Experts of a small language model.
Size: width 320, 57.2M parameters.
Below are experts of layer 5 (counted from 0) of a mixture-of-experts language model. Rows are named router (the router's row for the expert), up (a neuron's input weights, with its number) and show model dimensions 64-127. Each number is 128 + 24 x the weight over its row's rms, rounded and kept within 0 to 255. Numbers have three digits each.
After each expert's rows: "mostly gets" lists some tokens that are sent to it at least half of the time. This comes from a sample of Wikipedia text that the model never trained on.

# expert 6
router:125144082141150128137087220146125148138100142091127117136148149124151103113120134125133133136156107126123111100159127156118114145158130113116150119105156139114122116112120140112071176196116165
up0:082158092102120121098102147148107091135174136099111140106123104168179120115093125103125122145157140110155159111142144131137138139158127117162151131147153153144158104129142118164143138144089122
up1:130111052140098134134117151171115151065141149095077121128167127163134083118104105127126104137104155083116157105115103130124115148151107135145111115123120093115122098083127127121088144143139146
up2:166140137131126094155151129126110157089131131102088155091112132145103134126130089123119160144126131143100148118186124129114119118136147139118120124085138149136132135120117146136116137103102130
up3:123137135143102135165153161124097112143142129132136131108124127165138161121119171138148122126119115082077158124114100132131105139128090136151142146192128135123149152129140083132141137144122122
up4:157161101146148126120100149135132085169163112123159121121110140115106116122162122194100177133117127127131082120185133099122099156135130118124134092151128082148115134098155120106151082137123147
up5:149129152118154105120111137162110133142118047099092119123156116134143110093130103143163142127157162137134097134152113131119125089135171142137134120107098149122111148141132122128067140120122113
up6:095132086138074129151102153131129159107164123124113131117111132115176144125108104117139127099173104121110140112111124145127117157178157094099117104153166109106146133096138130175105150126126101
up7:086146142098142119112106134169130169146102138120122136103151134097102118161096117095149107162112157139118117127130158088133117134134098129118145150125154114104108109139118137153137128141116126
up8:138152107140174094107128159149155139165102123121142105149182141071147116139136092126116135083111098127108077131105118142138150143137133110114104140120125136133134152104118139146073139155107144
up9:119151107173166162114111150167126111140128095167122124107160164185115075163103135113120151130083112141158140102136125101133159141141113120114132129135127126128098146147136128075167121153111123
up10:176112096182117142150136104116107163115138110144119131142138151109132154119107123107129151138091098141181154160084137102129122119155097102117112180136103141140118127116118127108128132107155153
up11:096194125148173124161146120149136130159078148116140112107120136106124096132140144166138125134152121166120106131152111119144121146143109105127124119139156108126146107113124069157108134147154143
up12:149167118100155118135105159113160123130142124111116136134108148121113132156163079126100114110157135134152109166107133118139134124130105105091110082127106117137093145140115115141089159141106158
up13:136168092100122078124114136156143125123100121147141116139117138111112120109156127156155115148088185117139176129138139111120142123089136140127177150114150111115127105114122147110132145153158160
up14:171130150193139178181108130106155173131126139129136134118153149103130133127155161160085125125133097142143141153116146120137113093179141082140105093184134110145131123131112127091115152118158137
up15:161184134111145133112122151091115091118110128158149131140129158122078120150101138149157131141129144158160146127135170145128096112100140185102098171078088135132117113111107152165139113167152113
up16:130134104175142169152156130172083160108100130145174132132110105144142142110110108175156109107137147093108123140120108134125156117135139109111136135162134142116131112185122091117122089138136134
up17:123143107185130117134151098147149171157153149147160140148151151126131115114144154120076109125082087125105133121169122174111135129156157139097092064137102119132138134150100068163103145161137114
up18:135134102156120124106077156223128154144091105090118151104158126138143182113114138129157174136189135157162114117142100138127130143106135109077172084121128094141108143141112132160095120160106142
up19:103138085132120166135129148155095167130134160095109082117131135136128119116123175133125115130165107145123114132120143123125135112152107165115108119138145125105176135102147147176121128167129156
up20:136116113147135091111113157202118129065164128128165115103139101102133118104124138116125151135171105071113117146160139120133156153146144087123111150110139167097104135112132134111073135155107154
up21:159131132118157137113102156149138126104155136115128119133143103168119120118119085101131117145111175126140138137120101122161131111113129112115117122108118156135120145117102111121085140138125163
up22:113128125115122099119130183118104089135134104131170157137144150167108122124119164132122152161169071137093142111100112140111132142112156147128119134124105133097065120123146135132101109128103134
up23:165144122161116145114121164095132099151124111160177128127123135076105134102132085126097170156117132106143093144143110093106139100124153057108158132106106136129189120121103198122111152172149127
mostly gets: "b", "1", "2", "agno"

# expert 69
router:139109141145126124156101150094139175117134127101105136119130118093103109143106120144163090122149103132148121103129140128110134164088154111078185134131123139076119153124091148147123153171137118
up0:123153108122098178151122152137119141165137149107106146119126133135124149140131125116144120103099121151113119088180155125150141179106101127147167112114163143118145138143098148177138138120109117
up1:132153093165107109144118141160128085117117174116152177108180096132072149122127157138116166121115140153095135109119151162193109129138107140141122136098116172141161133133107115112115143122116112
up2:149137167175105126143122114131124161097152148094163145059144142123129139117112147111093158134099111190120128107139158130153139098134088110113125163151176162112089100118102147118137144126176116
up3:129161153136102118172141134120088168125155177159137132116116129128147116139130132088099139094121172117110122108154095134102134105101118124133118120182102120121132159144110141069110111131147126
up4:159133125178162126121130103121125130121133114173152136109072112103079112124119123149110107099151163121179100130140129134151093124149155133165168126138151106143147154119135130160122114102145128
up5:164075145134136167144115130103172143146148071106121138104116136133149129146086112147128158149089150163105109101124126095147149122121140151157157083144102126133127143126144151142126125120136118
up6:133131124069130121133128143133142076110129141087114169131141150110103123113093087098173135108130122130149114127131139147091117137120121129148127110104130106098129139118109136177132138148161110
up7:091147116130145153135103137119156122113133123099124159125104116122174133117115116114123081149137112105120169124123127113148115124123110161160124143116110103107111115135139100084141125114114149
up8:142116113160122113154143149136139154115102106111122096115137138102134138136162110168161084077104097095114102121136131176126132114145094131105126130155143113127108144123142096139114135131141108
up9:126181115132126113180135136143140153094163146127134135083139149147139133142161113136169171158106078145118147107120143122121158127134090097117112113092114133105100167178119143122155145131086146
up10:156137110175164151137130128126092138120135139124111126148087150141143119145146122122168104164144124114128163148098149150104114142159029084134130181124111120142139131098142120091106179160172148
up11:173155119145152144156126120128097146153105136145156140115094123119126126074174115115147173146102112157085139127168146063108147095122059103113165159130145122131135115116100111146133134124145128
up12:126125142107107191104120129099096127116148142075102104112127137130095090158161156111156113132133149128096112101124145145135132126098141151112140122109083150135138161154126120145125148150148138
up13:129096105106126020119143135142133104145112128152108102125099098095129130127111132144147112131135179095146203160107138134094122154084150121112183169118133144086139103142118128144182130118145138
up14:130098145162173120179103139112129149115137126115160117093140092126129103137140123144107133115125140129182093140114143147148125146108088108116147132184148115112107119106116109140136145151096124
up15:128138092065116149145116134098128086105137161109123144118145158130107136128133129120091124083142105130114143133117151141147127179110130124103131155130160127119050117124100140170153143147131123
up16:144127126128159121132152130140145122125118117168118139138094124139146130158141079087130125128127112160065098129132123154129135150102131145137148140131105117063075149132114133085110113135120093
up17:102144148163156113129136120102146096158173122105145145169095130124174123158095080111094119148126114129137114125165099101099159111092135121108135086076105125123140153145126144088141111123134104
up18:141143124139134116073086135145098107127110075154106142110169092133102181134146149153177160140136086115150137125124124162134095106098098116087183107110127123106143136119123121172119129169145137
up19:111144096140157116161121160176114175139105137173134124121130125179104097125162144132152153085191109158106129115134124121132149145161086180084115139157136111092120121133102103112128141136096150
up20:134168121110111097131116149159119139127146150165183152106108153151101168079116126128150131099159083097075098119130122150148167126144099125134128135153111116090126157121135118165126147158135109
up21:143120114091163149109129133138162157124128165127099107138219112131133132104157119104127114121104113112139109099143126140142144131133136088111103111155089140107169156090129150113108130143101132
up22:112164137123147103144153136142141136135135109127127132157110111148100142136126152132117133157202084111130096122115101184087136143127116105135143131078133073088052125134155139134105144171123096
up23:116152147145111124131130136119074123106107105144109092115137113109106153138173099141130119128110088155148110137095143121091117123111137143144155131151155162116147128132104108099103139130138118
mostly gets: "Species", "born", " Insecta", " –", "ensis", " ("

# expert 46
router:146139127128120103156069174110173136171127162138114136119123112097129087133119131124096117142165097111149122125157128096082084109119135147109127118124147179120151119112113123130126195144149146
up0:133167119075135151143109136126136128174094173137139154112118106106110136142087115109138116094125127139142109123174134142087093118096132155150125132102148109145121117167124144144162128111104115
up1:117106103184125132137086157073157147147120153089146149113153131141185123135114123140134112169097109189159122097137138126148115110086169142127106119132114154139151157130120113112136149157163164
up2:126119124142130092132134121104125121158131126147151164109121134142107155139154146105151140105103117132118121121150113128175118136107153148126111161153164167114152144136112179140127148096154093
up3:138126140141099136160128127149122138160140155111135116129164130139116145107132163143140112108125107119076142134144107125106095136122153141138139113149114114132140144144142087117126104139118145
up4:154186111061125141137079164112127102172116100159144139100127122122140128090128106133121152114149107097111101139169154113133111167124169146148133106163136146135139162116124134150118129110116115
up5:159157126113116158109107155141105151129163114134109120113124121142120139129128135151158104085072096119108134145174137095144134086137095100107116102119165142143120114150133187140150151122143126
up6:130104121150127105086103150106149134140132164094111149134178151074138155143129105069088115126161145169127138116129143116116102142122152102096114102084113116078160163129108122161150167104086124
up7:145154112136102103121099135164107089121087165090100127079147112121149175159114108134119072097154154132153124112150132132093058118121145125105146137135100143118128090148142143071153134125136148
up8:108119133146135124111118176133152126152083104133109106126164145054126141130150105098128112070142122095147091133084108091142103104125128112149115139133136129148136168135136113108102154117124139
up9:142132122119162142147100143110167162128150136138148117096158120127154127098122112106108180096093123160092152107145163153061107114174071108136121133087109107132113083133149094079152126134114106
up10:151094117120129104129124132086148108116118149094111120137134152108120172131152129104125134154125121103119142142088127085135093127126096048164110140087113167138124127115160104114094183128146177
up11:162143081090119114138097123118173103136160112150155135104167123122129109136113123147154083177107134144125163132133166131111107135125116108115141140127133144172129107115120122132141119142140110
up12:133114104126091121117125125101109115189109163124083155126148129155117153130128171105144106109073100141106074126132116143080111118100118106113141065130119124156127132102125189113100142142147092
up13:128121121112134058151101120149148146116149125131091133133077138102101073101146135115160130106120137158124172154123131116115095148082108134081115169110114105079108106128140101143113138146141158
up14:141109125110143127153118131151152122142145185107053113104140077105126136136172136154118091130170122137159144136119124102164133105133132102122130129151172162125150101127114163100107127138131154
up15:127171106076153133144136095098057120134114137131136120127119124124100144107135096132134126153117165134168110106139145141075136098088102148061135134092174162110093111118121144159139151123127112
up16:130101113139075132152113147100140120178110121125139155125158098158164146128078137139127118151136078121147097137137154128109082121120166124115152131134176117093127135111131153155086135165145130
up17:125076104165125106086109154134146173132174151119133140141133114129158151139172136097121138080131140122115153145143144152132155125150112136101119132171110126091133130142116081132111133135055135
up18:131125123100154116132086119141097102111140103181113157068146120099136134190134101147082138131128113112177200124110147149124131124128104113124172132145091121127128113138125105069148130158133097
up19:103141111095095067109101154154167140134100135095142141149103117087159113138153149159132132131122118136109118115132153136117114093159127151116108149129107079144152149112143151142129157166170127
up20:154134104148113077179089153185145146114169139135142128115146169130139121104133096136125139127190116133058149124169149107170125136125153154166114102114120115101117127111143081085096148146116091
up21:145095113125115102131123162113150139118156099120132139100083109131137135125160116095101096143118106124158146105122089136195130149159155089126148133147140173151145113123122178140094136140126112
up22:119161106118116100133154130145156107149126144121171153128150128122141147156101142141146098121161097142157110118097116139105134148170103200128127114130098158127092121144140086175087118133167083
up23:158172117134112131133106160132102089135101086175140149122143134106136096130119112154103166132124123135159159150162153115090095129121147147145158137101144146124186088086117145105113173136099158
mostly gets: " co", " Co", " also", " often", " can", " still"

# expert 25
router:186123120134114109164120201157139173136132132121112167081107133098120110144104139109126131167115117128114136111121129156109138151088136149107143134129151130090145124122080133089120140146110125
up0:140160117125133114091123136124148130122147121115104122108131127132127111114106108093175124134098118158138097100176157125094088100118123059087148118085148175134112118132115164113111136135185135
up1:135129161169104126151127110169135099115141127109088144121151165139150166072134137078115144197114126121069124109136116114110130128126143112137128127105126137130149118160094107116118127115116113
up2:152156171136119119115130145120095168131098145136126147092127136116120161129131076126132184110078143136119150109135185090112166117071117110125148142121090123114141128114118156117126136110140119
up3:175129132105133099168156162138085126089160126121169128103111126099177110119131137093175110122144152131094150129127108097093124131132115177113128124111140143083142135133125148071111114118098100
up4:140108142132119145090127119120176118132121129126138137100108134075097106125145106126143128118098118128123105106145195176091130142106163143094068128126118154184129150142144110127108125133162145
up5:157129129138157190143128137135129165073160129131090131105141130102101132127136145119110187125084093155147127107146138068142087112160127089127149085119129165114114166137170144136115121143132152
up6:117089114160135108130104151109114139157151151147133172123135125090159105126132142102114100084123119114135150123116085179165100137136080109092105117164096050144125158108134139146117158107113136
up7:122154142132136125168128127153120133061124117163111160093133140144161126114157129090109147126156148113115074104121141137086117151094116130134137114128149112093132130132126142107167148116095127
up8:148151142145160120106120156109150151149108140095107119094141133144107146134171146128128097126123126157088148104146124142181132088107108130087134149136143102110136135139081154136113130141151142
up9:174152104158136157143137169185119137057144113131148135097124111120135123119116147107132147128096113136111113094115113177151138169126122154128145139111147133091092143143095066120155142127073112
up10:147104098142127130147135104096094146066163158137138108129115128147134138129125170124154122163143105103148143112129122141125133132065090139103143135156103119163129117097134110088111139091143153
up11:125125144101159141148128129124122148155113125152120123132146125103142117130126077135142130142190149146117125146145138055110141109122147092123123134111092131097167114129114132147153117119208100
up12:109126130090117109150107129161142077124149093096092161160095144115053127108160155126135140117122124098105121136136134163136088160116145122135108114115126134139123130134119133098112140132112146
up13:170129109143105129109149119123148173188123109159104100117111116089108147116105081138160108093102188108149129145152117143170158170130167165142128145144159118093157153127115106144144122116151116
up14:154104120128134125146111152071148138171102133114137186086124114104129107102127112124109121120084129098112161137115130150146124098165131088110139157166122124122174118144147134143124133092088107
up15:122154108122123137129116154150108103119135088132119110102141163141098138142121120123141102161105142120089148124129149110171106102104160151127088146101114137104108132100118128140142116154158111
up16:138147104152096156163143136161126119129112132124166130097123110107121143111156130166145139092093114120111111116142129152109142127121119140097138143130200150073144126126071120132095098139112129
up17:129098124143111178142111161136116150127116071111133099120135147158168091135171129131117099148104153117167177150125065115072154109150092155099158144126138136094089128118112115129118130170109125
up18:122143134118153085118107162199118139104162089153117125106164120143101154115119159115125098111121123158088171110115108179178115141111137121112139097120135110082146147118128151122137120133137116
up19:128118105151128141143122143143210152128150111149109138109128148090109108116181116093144139150105129136112112115139146155146148162137145170089102122137133112093138133138103132107131134141147111
up20:150093118165122104159138140158136147115145104164143122118149126098137163136147152091153121137109135088102119117124143101201133145130136147130104152152138118080145173127124122091131140155121086
up21:147153129100102110126128138160158162141137177133102090092139093137112123124123124115130127180134125146151088106150101126110107127111162113144145125126102122059099144118106128094103144132128137
up22:167127111127119081142134180113125139144136099124138154107142147140101145109150127152108142108135102142064159099136132159127160157143145138107146101134106107109147146130108151154113123175145117
up23:157139117117113136101127122098125086128097112126122125116173132087133186132098090153134106103131142101150115132108116142112131129131154132129138141087161125154146107098090094143147146110143132
mostly gets: "),", "|", "\","

# expert 61
router:115140138099131107144062171115126121132136113137110163129092142138095131145136142115150132107156094127125144131123119116123097121121138124129106148117119136102094192129131151129068147134109170
up0:119107138107123115145167148136139130124134144129149174110098111112161105091106076101122141091073164130100129126172186154105124125114134121158142119085150134161150135166141165161130138117114112
up1:129078110116142152152120089063126117126079156118079130117160143188106150137134114126147147143088153148091142115086151139142121127115114160146134143113102135134141120134105097087121142142151115
up2:101149147167113120148140133141085143122133137147144171090127117133103125165128117130150129144103146144108181128125174060163163121113139158127083121178135157124125149105114144109129107092145115
up3:115140109107120084171113152107085148082152120141108140106108144169084117131131142130188126102114092106108120110173117157127076117119118134116128090154133145073163128139160104130138136128134161
up4:106147155134161096130150161161114101121142114159128116107092089147135156101167154134136161136111096135110115130139164134151107121138120105137137110148093105142106122134149117148131143119139112
up5:142146142077136095111118113143114096162127102088127151112105125083123164107163091094165155178116130119104112137092141095107112116143097101106128106112083176120117179144125185129096126103125125
up6:113112130129126098109110137109140135196107139113127096137139150117151143152100126146139091120141181142133132121103155120110104148111086096107137122125137128115167097084139177113119155138168076
up7:126145176146093087137115150162123101123121137141104186092100109132147114157105123082112132128127179146119163120090155101077117128116129092134090125091112122107105124123139203135108168127125152
up8:090165148123153162136116167170110128178098124125104113127167138102122122111148129105130140092163041128124104121111105111127136132172129138104126132187102119131117177137137156121125155122129127
up9:097176123110119196147131156154125144088143087113134122094116152135098139145120137062132145108069130106143141109132148128143143125131120145118112167094109111103083174152143110128155134120119140
up10:101107118144145146137120128152123127122132134104147141119145126120144120131141171115137160151135141119118150149106124129157098120153145090118116150155108121144089157124159126111055151120128145
up11:131113104091131100114111126125102095139168122142162159123086141119128115126133116130167154142140138146100124139151127101124094119122096106102155159134126130133127190157105136155088099150159113
up12:191165107093096122139107114091111134179081133112136115122141144125131130158113116119164119118158119118108136121121121126115126164150138124144126117084086137121120174118111108144104129113132130
up13:141111108117136084122119118143150149141103116151109172139131135114121163147126134183213114126114167103123161137139127140094106143080146181118167156136169133137110149110125127145136117115121155
up14:126120120144130131173086107083145125139156160124144109091138091118128092114118154201082140141139123132154138150135135123125095110102127115110164154154127127158143132096136151123134114133118094
up15:098153116116111091109095109097137119114185154118107095112102152145104103141128087127119120143146132114148180115142104130133092115101144158129120154158078193161123087103115135162117102149165103
up16:139156139141158112143121114138113114133122113127128137121128114139150121113105116078136139127133098109053129130146089124115162150122121124142119114108083173097104153133134151120095114097105087
up17:145107109135120126096106147122118133073160084110147174134112153078166103096160091055110138125110131121095128124107135126084110082136113115142122155111124146115128103138137154087073134114115134
up18:093137111145149110091085126180053130160111124101098159104144083165120154164165127073127127147121146130148189118132092151109128121129103075122131118173120111131137160130129109136121130154108099
up19:098111126129138142103124124134161112113162131147131113116128111163102099135181124132180112134137114118116085124122158104160127126151157126142134129107121121170096109104131120108113150140166122
up20:158123119133105079123068150182091104111130100121165141130105125152149101116117114120152130128132150065099122141120132147147107097125158162149124136102163152117119119116129157098126120155156080
up21:106158129097106119110109147137130122149127105155103084111139120115077086103129097109159134122119106107168156129098121136155101131155151105111135122182100123126163163125124138091114142133137148
up22:046135126132173106139103144098156144178142135094145161146089131134150103114168142146138164145118103121116113123078110073114127147122126083120128114143127121136058168134174125145094122121152170
up23:127141110123131080110127146131118091115121090157141117145104100140115104110132083116125142111124137123120163134131161116127109115164118149134158138133130095143176095105132090119120178140119103
mostly gets: "S", "A", "M", "B", " O", "F"

# expert 76
router:161150125130138134164104177114128169156112132099096148134117130129113108107126125133106149143169107117117124104158137097091144132076103127079144070134136135091161132127111127119065156122106113
up0:068162094115115134130128121132093136108125194105154137092127130141146162104124126077149167152148141134113124108161134123135128115149138144121126139108129153180143097156109127180136139123130134
up1:161116097153112153122120140072172139146126129090093118118148174135130070112099113115097138177131135132142084113147154127090101087096134082100132066119141149098113124105091156127120139127169125
up2:139143139166141106145127144112131184109090124127114176087159095124100144120122104111154185104144129182126131083163148091125137132092147173108141133107133114114117152118120116138126126117108100
up3:142117121161103098133143121136113110136202158130165091086186135167115110107095131117123125106177146136099116121116105112135125136112125117143107141127108149116126170149121149116166111115130135
up4:145160143118122116112116131096127168136151101124127100093156125137118130104145101162135158152120074121157115126157186141067101137088124122127126120140161134142094148134149085163139132139110127
up5:104098166128169128135139141082118185130152083140100106134100130112157122119115126113123157145094105160137125118178144110116130120126132114118149099140117152129129169119140157103151125114104115
up6:127144145125121099155115171117135105128138139133108155121124117079140149108135122118144112131160148161151106088111132125109110136084118086099110114114151125114133153089115144137185147113089135
up7:126156126143145106139116151156081129100100144117138128119113135135129161118112159118115153123169133130127138085147104131081137137118111120118129088155112080102097125084104110103134133124094154
up8:137156105159148133161128159149137168129102184160129123145139076119128120137128150154159154087150108130145133114154141127166119128095102125132147132126160104107125156113112101123143139136131132
up9:115139127123151146160142140140159146130137107103143131081105141157138088132150166120109182161078150172138143094162141116129143120134101125090125121138127091104116141141109112076148142129097166
up10:142077105169142131160137096102126098124106136136138149149145119096143203124138124128136139126137129085169143113093155164150111158130102106192099200145117126122131123119143122139079145125172137
up11:117138136111131163142115141118078101185130110160139125128120126070157158109131130125142151195118150154132140136122104122109125131145137107128136160135125122151125108131136155129154121131158111
up12:145146114097128080135109147109101135121118120061109114112134140176077081180157114122118131113123116116076151136127131129084136162094139115105116144124113126128133179139073100130129129121094111
up13:132156105120141090112140114137145157104095080127123158167130124091107129145159135099164171108162151125122118103158129123123151134096123095069192124082142096123115086141119093135129132112125133
up14:195125115131138143160117143142142118134144191112132179143126145137177082126089140143132128119144150130084109169179133135172147117118096133136151142155116083125106101095119143107130133138109106
up15:167145106097132157158127120133135160096135108090126135119153132116107123094127156155138110133156101089120128135144216158146106131086119143082104103120166117111118128161107109140114118158122098
up16:136168103141106173129143141189118132133136141142115111133093128124124137134138144140138127126082126136107087125117078159131080130155132168138129131133146177098087111143107148112085115139130100
up17:110152118174175117136125123071131132172145165114157130142136160136137145128122120124121145170104098150154140086118108112125166061142139125110110100128174150090114175150115125124135150154122132
up18:093135105092159155109077162143128158108099093147144119137127121141136117144144171103140182141193136119146150126164174184149137138144111099096132103206103090123124111107131127142149124148104139
up19:148078133140133147141131129099155146122114109128120137102117112138128128097182133127137158112159178152079096114121141107160134135156097150151081117143146111112153146118098164130122156132130107
up20:167086121138134106148121144127167146120115125135170129087105145100130170058169122139140135088141148102097110120123089141142143134162123134181086104122128110093137135122114166128122139130157102
up21:093118137132139147104120136102143130086130152075142102095140100143110151139120083105155131120122107154111153104132116112113140115140159127184102100110124147124126150115113147156077114126120140
up22:098132142140086112158140159136165146158147140089132147140134159151127080137108132120120163139153117136084132122113110140118132178119119147084124064132106113101097142130111178161085128133151132
up23:122145160076131105117104146093121095126128113157112139110157107082125104120136098122105119121106110076152120141120182125102119129100165095152165145131127160126171129110101161128126153134111148
mostly gets: " is", " was", " be", " had", " are", " were"

# expert 29
router:130131063141106111134085216135113167130101140128132180121129164164127118123126142145167141123149110118156130132141128135103131140128102121075146139120106113125102134122100143104099172172134138
up0:092143120069122126135094147158082091143146139106106157113111109200160159100117152141148106116107129122116164117172171199104094086128111113132109119092139114117149128119124137186135156152095133
up1:136122091137115140122142141106122138101144146107101155123143152147190119105130113089118126156078108178112096129139111123132118124092155151123128095084110132082124150127122137085144137119120105
up2:109109144163093101150123157104117210154113152098115167109118106112132143143124109125120151158105131119115095132098173089149131095115184102105139138171180125168116153151078139139119125095121108
up3:145137129133121127162115172184071146175151121123154111124112165123115141129117191113122106144115124122162135107111128079133089105133139090142083144147130129138184169161149167074135147129112115
up4:082142150087133135112129130118101119092149114193154170128104142127104116134142122111107124112130112082149087126154160122136146102152108103106157132174139145147125104117130113129143123148088118
up5:133149139118122139124113157107124149124156102122105123107068086128145137124142121127167148117093123150128114116127143068136136116136151104146133115138143182175120169071141165114142154117121136
up6:131100122121140141138120145142167104157152162108128153131113153131125116135079122104137062142120105147119165132125128159109112158111104140141085122090090121156175124127133092169132136101136081
up7:131075075140116119151111165124103153127116147128088126103131137137126118134136113151149104115119119130120157110095139160089141163126126142150129120166165112133143109121122116124111123122080177
up8:098179137182116129132133150152161180159124114137173094117104124088149161132165131172148083077151122147146111158122113145123127147107156145145118129179171114109107128153084142146084139122119144
up9:130134118125166124124124175153136174088159111139138156098110162115172117124112134117122134144082123133134092097130121132087103129129105129122119112109138110100171152168111149100138146146088108
up10:152117116133154134135129128124104124107158181129118114124170147114098125162100161111114145175152153115107156117104106110200087142125105076119075134151107105138116153117146106079126142104169131
up11:092147109078140145134095142154123095146108108157096128125093106095146164122153077124169066144098127143086128139125081149114096119121119139130143131111124144155133131134155138127122141124152108
up12:131169093121131141153117164105122120134124130115129123152119137122091115165080123110130092134206113120096127143120113106156120116134076085093109128157127110121143120168109152159144149147135128
up13:066128074111136106147136157154143117144084126151089138136099122109129155116107117164172116122102149131129135115122125176107125159084146153142147144092120139096140140129134126118128151135135145
up14:170126123161150124154087130158109140158164168111100156110162117124123095122106152136123117149128098193130110141138170140153100087108082126123116134154144112160174084135145168116150129109180151
up15:138133137084127141117125153133119151089134165132122157116132163129096105076129092114140061154103137123124151123119134115123101133110133110123110119097104128148081143126111134138125147185171111
up16:117171093138127206132141131151116101146131133117114144135082099146135145120068115090134139152101103099138126143118103153098108125136166186126134113099124139081123127151123134138102107138060120
up17:113158076182120135097101165162175103153116163115149106130119096122113129125122165099119152154124114098142109115156098100142121131114171068101117140181107109096128125147117136104124139150148117
up18:132135058087107113100090143180130163088171097141132142135104083110146142140160155112113123106121149094140140139126121182129109138125123097096138085110147136126113129095128109143112122163071153
up19:138177064144113130110122147143113101082124133174134113113125135148133109103124127129117126136135100131116078116164123117107120139160115178145151098139145131130112099122121155114161158152103126
up20:113160121133089097160112167158120147147153151123171152128123154122087140128099155112125116119192067095079093128126156116180141120108148126146042133114156144122125123130116150093130161111135096
up21:092128114133113148110144094142135106102162143104104149125102088135142142116157134091102145154108155099131147108154087134154134108119084142168091138116133101103144114148146102129101130129146130
up22:123155124111128106161134156138133147152161102123118159117133167176120142152133147194138163124185097159076135115123097115150133121148163116097104066120101136093068161117154141156098113132166100
up23:130135094097130120115108135090157089144101098153130156143114148114097153121076080167090130133113164130132160151138139135086094173121137119104174109120130185128195139141126151123101150172112153
mostly gets: " Re", "{", " \\", "_{", "\\", "["

# expert 14
router:133085150124108161169104166133119144149108141144107177100144154119137100129123134131136114137157082117113161140141125171125113148105145111143133119111139124104141122139079148111153135137128124
up0:060140108107098097114132096142117177124118145071100137100105164145111119147118122176189091060078114169115125103148156131089113159120119157133178120110123096127150134134121110172130122131146142
up1:133115123103155170114117106110137105144149172112115123086134137160139090170118126083128101128131136176099120131120146139134098143093126147159137114143091198124127143128156127104138127113183124
up2:124119135123103108153141150150156164143102159127129144076133125115102128137121101110134166133129124161131109131136123116098143136121100173116190141118116153140132132107079121104139143102073132
up3:144135140143107114135150127126091150163129183149142127091107097162175128123135171101136136124135109100113108113086091109151121118145120112144109116141112098128113136167157142156140119105105149
up4:167129145111148155110128120142146117164137125126108098093119081153135150128110098136141164126166114129112093117166164157144070156108154156130153161100107150128103156151098092075122141130135109
up5:165152148140150163154127156099110179114139109147119128094140148089115178124125117114167147163119140173102139141148134097099108081104134093111136114120101146158154134118112164115123114100143102
up6:146157137152106158135117145142104134138133147133127122125146141121126130132069161130124109169181121125182086140078101132097117113148167123111122114148128142124124134136149120149143155113122125
up7:090167132131125105138123089154129102079122123108164181101104137140131141113131109098130101074113142105092149101140131180131123093143155148147087125159110116123102123108129095172151146114091134
up8:169117120113172154158118151108132154164116155148134099105166148077138103154125129153147103142151127131144123130150157096120155101111093141150114135149150131121116140135113151134142132134142141
up9:139151111143180089155131163117127135140153134108170084070161139157106150134143149115120129157124130129110105088117171129130113117136129101116119114104119093098119148161135086088137128115139113
up10:113103119154124136139152089100140135099149123123119122105128147164127136132116136128146136120084095163135133131158176136134116129113073119140124117124119150127127131110141111111117119130164122
up11:133109139137132091182129122146095130131116157134133132122111153097154168115178135140142147118175104181072108142126097084139108152137107110146150131101142099143142110137099120164158122109147110
up12:116123129080106163149123138112118108138117161119114113119123160120109153169137071125108083093155115125080126128108132123139121140080164136132115119130117161088164163127084137142125132147142084
up13:111088107145123115159128123160133157140108137147144138106116143111127128131139142159159128068156134144125135124123130144115164140108096123119145123142138129099095117154096094147148148159153185
up14:172163110158121126176112184138155144119152121135108106111155116063127095137116136132115111131137099167120187131125147132132085111171108108121095120178097119115143147116102124126126131152137136
up15:112142121133157134136125110098134171128116140117121161118130156183104081124084107145168104092125131138138156131145158176137083105090177116099107132139136150121114131173094133137136121172134112
up16:128150113155162093145138130111117127149118167150119121125088104129162129134121092095114090128200102109126129140151100123115122125111123153138136111124125117166102100126142118103118115110116145
up17:135159129144117123127128139100136159107159130123109110100143171100131148118172148091150147148094104166102107120136152106121128071104137108118122159119132153102108135131097133116115142126126120
up18:131164116152166117133110154150132152145135105122121128090167105159106164138168161167112172127160143099189132124095133117132142097091091119114170124134124088106127120131134152176127141153092134
up19:076115132132192133109117139118108181147110147133069114113113138126115148122166120091117132130185074141102101144142120098129130132146132145108125131091106104168137111129128148112159130125162123
up20:109130122130165144153123141175134128120134137153090132129122150119077117128074111131103112132141116113141160137118131158145150128126164157157114146160123142097152168142093152101118142146171113
up21:148128110113109122090143148129152129163140183107101092102167131132105118148099084120106179113145139135122116107120133086124112126133116103124121132157113122103133169136102109141113120120138141
up22:137126121103138083143142130093155120109132132123135147120158124119111106114146120109145126105171082134102135111126135125071120138141162125085135139077092136094111123137144119172126123127106129
up23:113147140143139153159124123101125080090120096164140116132125152112111154113157093117120146115166103131115107128158135069058126153157125126133146141099122190123162089112119146129146151150137141
mostly gets: "|---|", "|---|---|", " |", "|---|---|---|", "Meanwhile", " "